{
  "num_hidden_layers": 14,
  "hidden_size": 384,
  "n_experts": 80,
  "experts_per_token": 8,
  "d_expert": 32,
  "d_shared_expert": 192,
  "hidden_act": "swiglu",
  "moe_layers": [1, 2, 3, 4, 5, 6, 7, 8, 9, 10, 11, 12, 13],
  "router_score": "softmax",
  "normalize_top_k": true,
  "routed_scale": 1.0,
  "balance_loss": 0.0165,
  "balance_bias": false,
  "router_z_loss": 0.001,
  "n_groups": 4,
  "groups_per_token": 1,
  "init_std_router": 0.0138,
  "lr_router": 0.00124,
  "vocab_size": 15891,
  "norm": "rmsnorm",
  "norm_eps": 1e-06,
  "tie_word_embeddings": "early",
  "optimizer": "muon_variant",
  "learning_rate": 0.00695,
  "beta1": 0.95,
  "max_grad_norm": 1.0,
  "batch_tokens": [32768, 65536, 98304],
  "max_seq_len": 2048,
  "train_tokens": 371000000,
  "max_steps": 5828,
  "dataset": "wikipedia_en"
}
Below are experts of layer 9 (counted from 0) of a mixture-of-experts language model. Rows are named router (the router's row for the expert), gate (a neuron's input weights, with its number), up (a neuron's input weights, with its number), down (a neuron's output weights, with its number) and show model dimensions 192-383. Each number is 500 + 25 x the weight over its row's rms, rounded and kept within 0 to 999. Numbers have three digits each.
Before each expert's rows: a language model's description of what the expert responds to; "comes before" lists some tokens at least twice as common just after its tokens as in all text. This comes from a sample of Wikipedia text that the model never trained on. Tokens count by the router's weight.

# expert 8
Plural nouns and plural suffixes for people or groups, often after numbers or other, such as members, countries, civilians, -ies.
comes before: ",", " and", " of", ".", " in", ".\n\n"
router:465510472527464521475481473495496505434520457484488486522468480460523476510481522468513488465505489511521492463551526475460563483476464543455525496498477438516493519491556491471499497505467478503515505497493448600512521508518504511483498486507434496484495498469488525477499435519477506481489475483487441475532468483501481479506502494529508468499496491526511499458488505533489514501498492474513515475513523480488492509506534514539490468510501501437464458492453467481518516520528479482470495532510494494473510542496538504475561481525516481531517482482461522492499494460513516519
gate0:503502493509529496515494476510487525503498497508511479545518486481502463514470484539468530496474536483448476479464525480526518508469539528462478464497520473552502520492517498466482513503524498502491503476510508487540473488532508579474506506519483498464509512506497514462512533516485496550516480519538499540486489508467574490471544496506514473541486421489500522507516483512506527467464503510529498524544490488524503519507499545538516468502490512540474500505549473507466475521511530465459521492452478512508498523484543543533532479542497502476502508497465515531485501540456518538
up0:524502518460458505481471448498488541542486538489524518514531490518541551498493495502499469523468506473491523466520468508519537472525525511516548498555515497531479484481513495535494473544534532475543481496568502492490512474478492492466507504484480536527502556490543502525527447472532511496499521464474500485514485489464437505558474490447449510472525485500500499499481522498516486501528467482525520482504503491493488524514465503541533475521493505498515504514448512502512539487492530493489438562519475522497494507520550501472475510457477490484454500463498496548474540499520515473
down0:503524481490479495472495519449504502552499447522529517523498556491501460504505543500505503493523488497475450480499497482485506513532515482529472535485497486481519493516490560465492562511488542470521524486482470497507491499468469525552565485505487447523550470522499473491511499523451499458494497443532513511521523468445501476477453507503525493466518497516466494473507502503509494517515471508530502486486516490511508483502512521479497544537513494511519526534500441476537537510501513511522501438511523484447455505481508482510499495461512523484546506512494501505433475472502448529
gate1:496509495502455489477497473492510512497501531464506494506507511555512507493516535463495499479460485516538541466488487504491548493495505495456472488479447503491484544514470481493492482502540484451512505508479428525476515482481506491491474492471464510494534528485502514490522530475470517444485508480496525517433494481516480536454494480486514508479524471480503449527500537502503507463530504516523511483540536520490472515471519498473490484485441520472473509479518508498510446493513494527483464503522512458469471508468489514511542483520544503494473486514459534512494471456503522534
up1:538502473446542536513518471531502510492490492488458506504492526545511543556533494560535496498451487477543465462533510501484516498534529523488490537521507484509541448478480533492520490505467503479505516477488445507503518495481446491512504547496465529456505478526473521533490491518536497477506506495535480497505539518478517474490422496487471491476510460485472479475487476545495460528516485495499466484515486477474464474457476509524506503512515520493490495526501482552524506508534491484483465471525464460490461477484464510501528512520503532532460512529447538472484494516492524496
down1:461510419448488455492544501483468505494481556486510463543496518525482476513531499507462489518479461518498481478493516518483456507512494492516494528472430513498462447529530524476482500551492492506496538478486520492491484512525497484538523494513496519466492500509472527480459524530500523512496531515495523536481571475460502488521479485557474497525477493492503534546496501509518483539502507509489488483518481477505494475527500513489528480503486472507501500505477521516513543507529490516490473489487527470501481488429457516521496505481495508529524505503506491487461475457485520515
gate2:425518471518475529483518432509489505478522497535480488449529514503521525483491470488513490489520463496493510473501517493490530451505502496495480488547484495506507525463464506467504442503473490476536488488491462509529492505464520585517510490388481510539525484482482473525480516550502498512522518531480524531488502517497533489505475481477517488524531506543499521511493508520488509486537499507493452526525467533476473494524499495489494490527517515467531523497490457517465477481502467525515432457491560456486528499518497557512514508494529522533508498492481497468501533474503539488
up2:479469491527553529514531493487557484450565510516463506461451456441492484468486511519487486536520518534476527518442509550515478511477492504501496533506508544515449490486524516499513507519496497482490502506471510511499440456526511481518504442482506496494496509503521467514516477541504505497454514508467492518512515508508527506499484568501482501517498555496520497490474486560505464458514487517515500525534509507529509499503509466484517514495514516514524519472518548510525473490494500516557478489460495476501508490511538472502507467476467515524531500523487498489531517492505506473
down2:503514495534493571513494480490531523493489501474495529506501505495503474489527465506489461500468510507480506490547505497488464481489477498520486485497531529507444506442511506525519532519501479529515502512510454516522543478516473500499510439577480505482485495575522504537492490493484525450542496552522484493544533500488496493521496503514517468552503495483509476509498483502503493502526483472464511491503496493536491481513471504545497493479453490509512489486532540525460505534482503463517463494488515498459494520513547478445486475526448492485510528464496549514536527473477468438
gate3:496509508491504521497536473502468491491477496539495528542469502511496516498494546513517521456536507516594524528494539526491516505517490475527498511538519500507458468525499493503537532508482554500540515545472501499496466524519511484475454511506507515453495517479523524478501484474519530471507493501492485475510460495458482475540541487487514473505469529512537487491496460515500514537521522506521544479490500481533511525530477515566471526517513472461485475523490497468496471489501489523512471477485491529462445483554515472534507512507491438479503494468423515531522490503473465458
up3:450504504490470537499494493480504506497522524510437504495477510526525521515490475457506518480500531498483483520458529542516503451492496490473498492507480514490530494498460506480462489513482526462540523498532498503498495490515470501539467502435463522451513505532491462495557503485498462505506539485502496472502490501502458477532473524526523504462495473480502535524501507528501519486545507491470509483511527493520466514496482514519517508469553480526480547488510510459473512460493524491499492469498522492511493497488471499533484479505543523458517509509463497475483548474502463501
down3:511463535474502514547475467499515512538542548527543474498530486512474500544538471486467499526555503484495475500533495522502507471557497510480494524504518512542482498496455502466525495476533516552464491505521463505508519506507546492519517503461507480490511512493509516477504477470517485500520490479522521499483552487479513494517553502511491559502479514522460521536506488510480507468475489507523496485472505476438456510504500464478478515483517511463501480471560534477521506484495552526457500491497559523527512482525486533548481476493556506481467503514520553554470521552513542516
gate4:426476476504491494487474479434457529494489490478523482525518515511484514497502508504504490504525454522476504497479493443487495539520504512504480476524504498526521472540505491505472481456552495466482467469474508503473488512468573497495519502533498511483523504529501516499455541498450478536509503489477526530532518484485520488494523508500501458473500517517532519513512516502516516511458497529536518488478492494479497520495531524465568535518518503495492492481552518501500498489470464470526510499514514525512513546477494491542477502531466488554512543527496522526503534511515511574
up4:476501462456519468487486513502493481509523489479510496478503470526541495496472474495535476475458468501520519529531492503523491491546529495512522517541439540483512498457484523484516482479521490491453538547493496448515497518522519495537505481494517531498493482522502512553546535524493492496464500511435475458476552524496487529477494498486524494494472498526540443454552507486466506470455455462498452525515500497485485475482550516475510515479466508545472476512502525494540456473499509482455501495511476502490531517506463562508453521498495512451465531507473452527468542524505554450
down4:522507499540490510465491493501505499504544481469517466479474478495529507520500491524483500504507506471482529546479528469497522521507543472522530498539477502447450508504523483519453508475578495502528509571490533500524488511528509507503499471494496445493474538486535506484527466515553499520484495509486493464520488502469500485480534523519507521499458474496537518487488469512491537488498502542506524492556490487502487493538497503486476440490502512544511480486521542493538474485494501492512461494506490531507513491542464501507509513531494479497458542502469468510490447501489518490
gate5:521496485521508505511493488518520516537503459516522498501509494520483455521478476562487486516521493492485461469495487496491474490522468458476518518490480493532530423432488520528506551502475493469542469519541536532460481468485515494460513545480503470511465504483522492557479496507503494491504459476502500489500448505477543546505497494501439512484479481515490523481528484476502437489491505532547477573513480472504453502505493513473481504525494526545551477506498499498530500534495515494448465479512487521532492489504523485497488480513497505493520536546501503484522467485510423480
up5:488490533527462493486503503468497428525457464525466469483493495488429495468450499485533499555492501542540509468515450488503521518486488497508519424475536464526488488493462509535500517526503512478552527496507533506471479479473474511460542486542505452499491517495484501511511508523472503470528513517497480489454457492492517504507536477494500485498460490491509572498500504497476500514494508497466523465526535511471491523492497523545461502487503530517506501501476504478478478501484477470554498496514502537497509524546525502507537511521501500472493477526488508517509507466465512479
down5:507454488552494495455508477490519497516496494488478473483500478531525516482477499510484515529455510515477508487473530476498487520500472497539524516450491441520527530499485504475498507481443492545493471475515477508471506488483488509493520507491479512487497478443533447461518447536490499488499493531519477535475508544500478475498527488477450483494502515489471467519498519538500468489495523493501467519445460539497536483542507525512506503450478474498539500483498477510512472560513501511445495486474519512502474499493521465503541440497465507477513518533517496514503485528490497511
gate6:513469489526501461485520526494508492520491525537507528499498481519496491501485504536537521505491520477509483495500496524523533496544490507515483467514522496469486497488508564443508493482484523486551504521495476534468534516504528475480518504423485484490503539495495493482495473510496492484520514469498517493511491510473483472500488526504480480533530541508495501515530533476504523491525533474518488505523525481492511503521536492493502535507513480483518454508459527492493523520519496530481456491504540508522509575494484467499466514513499508524471513462497541562512544524505492518
up6:493530491496508497539524500526527503539513447528470520499499480513525499517478447545493466492488530552504515511489486512516484533493513493497483461492483510506490481505477528466542449510477483473487510533473492476523519505519514489494517446486488503514508537484509537513549510430507540500501522479499496501484523494467484472516533502453485527493465487515495493526496473483500513484481467502448510473533515519484552539456536499560475475502499537477463506512499471514506519494483526559506525502480498458488507491478578512528486478498530547503524467530474543535462489466495499531
down6:469491508509510440483474529494512487476517449524510506481565496524507512465528527489487525480472471491517516478518504487517465511465508492467551479529489468531517470489533468482502443517516510502485516487475438483473490546501530481468514505464512520541493524503493523528473521509477464502483522500527469493505553502486479473531525505487518539514511525507490493481494494498528526495492524488510470499466500530491498508483518517495464474511452471528457489493450550476547475480567492493457485498511529485521527489524499494504495480473475528473515488506512478496475513513487506506
gate7:476503468517517533521522473475513501465481474512530499436504507501537455509514503513495503504430512491507504539478517487479425514515515488506453490514475504473516500515540495517497513463517496493461462519527489498476543464494535477507509532484471515518514507492474541496535502514526502511528519512488479526519487477447518476484518488542485510534521502535535516481447508492492468472463499512524512524495505511510526528473483469480530562506485522478471455513462484560527510537502475470507490525449498484551487513500496515542490483531480491488526536482511466501516497528500494495
up7:521504471488526520541492488549529506515561512469474481532513516521500465482503494501482506537515514492488496487511520486522513478501447494507527498490513533470491527494484505483484482519519444471498554540520473472465498463452500464534516506473447487471499443474475498485538478479528480508492485493486536473448514514513479505523531511513475519502482503493456452535524519512450512473429482456480517509482532485499542492520480514470512486475504519540486498469480532501507520449455497495463495499519505492490513490552508513488513473510509481440471533483495495520503536504544502513
down7:503491474508516523501490482517498484508513544516530525486541506475487506549514524480475515514514451524498501493485460476500497482516559506508510513459516494500485531467507480459517451458463457446486500496484484505514458507506513474510489545499493480516484511506506537511494536470507560540514457519479492505501537472501525466522460502497463525482470467493502507525470476466490491486514515476516466486512490537510545510497452493476480482474497508506538507508511442473539480520491520528534527502496498509513477511478487495441491478481498458513473509556487501491524478502473461489
gate8:483497512491501500502513534526494466525473513480491541526506547546482507532469500509460485497519470532519485464499511495500569480485458563468529482507494505534495478536511541454505484526496485443541505510524531461526475472522535509495482520481487473526493494492476495508513480524476484474507488548520486491488487497478522494500481534515541510494485503508468500544497512502506537489490480481478497477506555522492531503489451502509519523483509528533498520493538496544497487558494533530455500469477510529449496529503514458488517422540526473487500498480461481482499512473490506526
up8:501515499469481503533523479514501501498522504469520483524524539486517484533527430539465527468542500514496508544488524527548518469519509516460506465477500473501495468540505497525486524499517493515516511546531481500513459465525544495507508508474494474478500485502480465435476515483545460492498495458533500555473486507517492533502482497502476519469506457481489493484537466480511478430535508506492541512503492475495496497508483515504491505524515476487488492531476482472455501480510512504449501491540501532496525505490517496463519455518527491463464475440503502491463525521502544537
down8:477505472492507494497460491506454492478479507518515506503470474509561486498522513483523482525521476425511515532523505505452505499527515507500453537511522499502531503519538522530472506482536466517520558500522473519445488483536499540508494482538500534531534473508540495516466530563492466483468510508473495515474513528478507539495444493530509549489524540514526510531460510494492515554517474500524447522495477547474453507525496505485513532477487516521511501500487517491482509456526513497488495513496494503501477508494508500540509515495452539540475494518481499513493472501510536487
gate9:472480490464461482496548508511473499511503547499535544500486473501459471470522508538462493547532516521510449472473440493518524468483466499540481476530522506473482504486505498480499453509505505449516574493467479559489518505513478549482515523498515514538492517491483512521498499476469480485508468527539506462501502478486460497496539492532506456502469507477487466481516525531488508504472483473489488486487559481467539512487512504494496512532504504491510490486481483488530492518506479524468507500538458491499503472489463518512505563526481519538460517454483484493437522449507504523
up9:515496480526493503479522530493521481526498473506483527499492485523501520508502475506539474491501491504515510503539487461480496501531466519518550484507530443506515527486497481473475491548457503484526526504470487505452545510554511487507478494502519524492467525534544500496489469484515500490508498524507546470468510502498532495496524473486512495456485472498466446522513481534467527496491520491538471485501543491505560510480551546521473515524461498464461518465473540481462489494518497559496554482530485474501502472491518516490480528521440486466532532533480498455500505457502489472
down9:467529490544498474465433471495497531560459475479543482445496492485511494494488526511503494466506466514487531528475515496501480530540484500523519485435476488485487532549530520502519489500528490499491509498479534493534466513460487521468466501555510498516487476529532533503495509551523475549514519485454556501484522498503509507527502528551532491514504500495512463515476465521528514514479464527499508468469486491530446494497501517474517460522465470537557484453531517486528498455503507496533469513518504479504478499527501513498478466518492543513534488495538476488495521506509494507
gate10:496510499540492522458516504502514541480533461478448513524503526474492526483554521482469552491482466520528520482487489479469488454522503511534500541509528501506494534529480491546473502471466511519479492514486497570509476520521478506486501526506463505494545459537484508509507484482503462494490459546528519508522493560528489483482507485504506510514491528502501517503472459518538526499545533510503468504515496521477502503540524518542508467525509532503586476493485509527498515474465508505484458456489502560512481527501521497515527482501479496529551508482529504522456490505509483529
up10:500512482488523479523506511560510481471537494529494530489466475508516496501482488552488519488504516488457544479505478469506469466532474500518549532524491526454479480462488512506494519513503508491416510534526446509496519501494507531490487510491534473522555524505486478516514535516438476491486483519509468516468543486441482474470501519504481508488453476512511495509574471472530482497520493549554476498533498497504523529507469531514553512540515490479508509487517531497480505487511510475519521509514478481521519506494517470530491488523536560533472480502475471513528521543488458478
down10:531525524509516516512531490512529528485505512490474499519451524530488534510512511537504532508456515509494494468530496508530511538509539496496531513476516498502522467550495482467483528464475440510521548497517481516486529414503497442500477485534471506495507500513491484501484476532484488493513520493587506467482478499506491472465524517505509482539490509531482487494503526521473521451464475483539520483508516479504473551492489524479512529520465509458492501531508479489436499454467497525460500509499506507498497474480519490504512546469559516513501482501514532494524518499499487548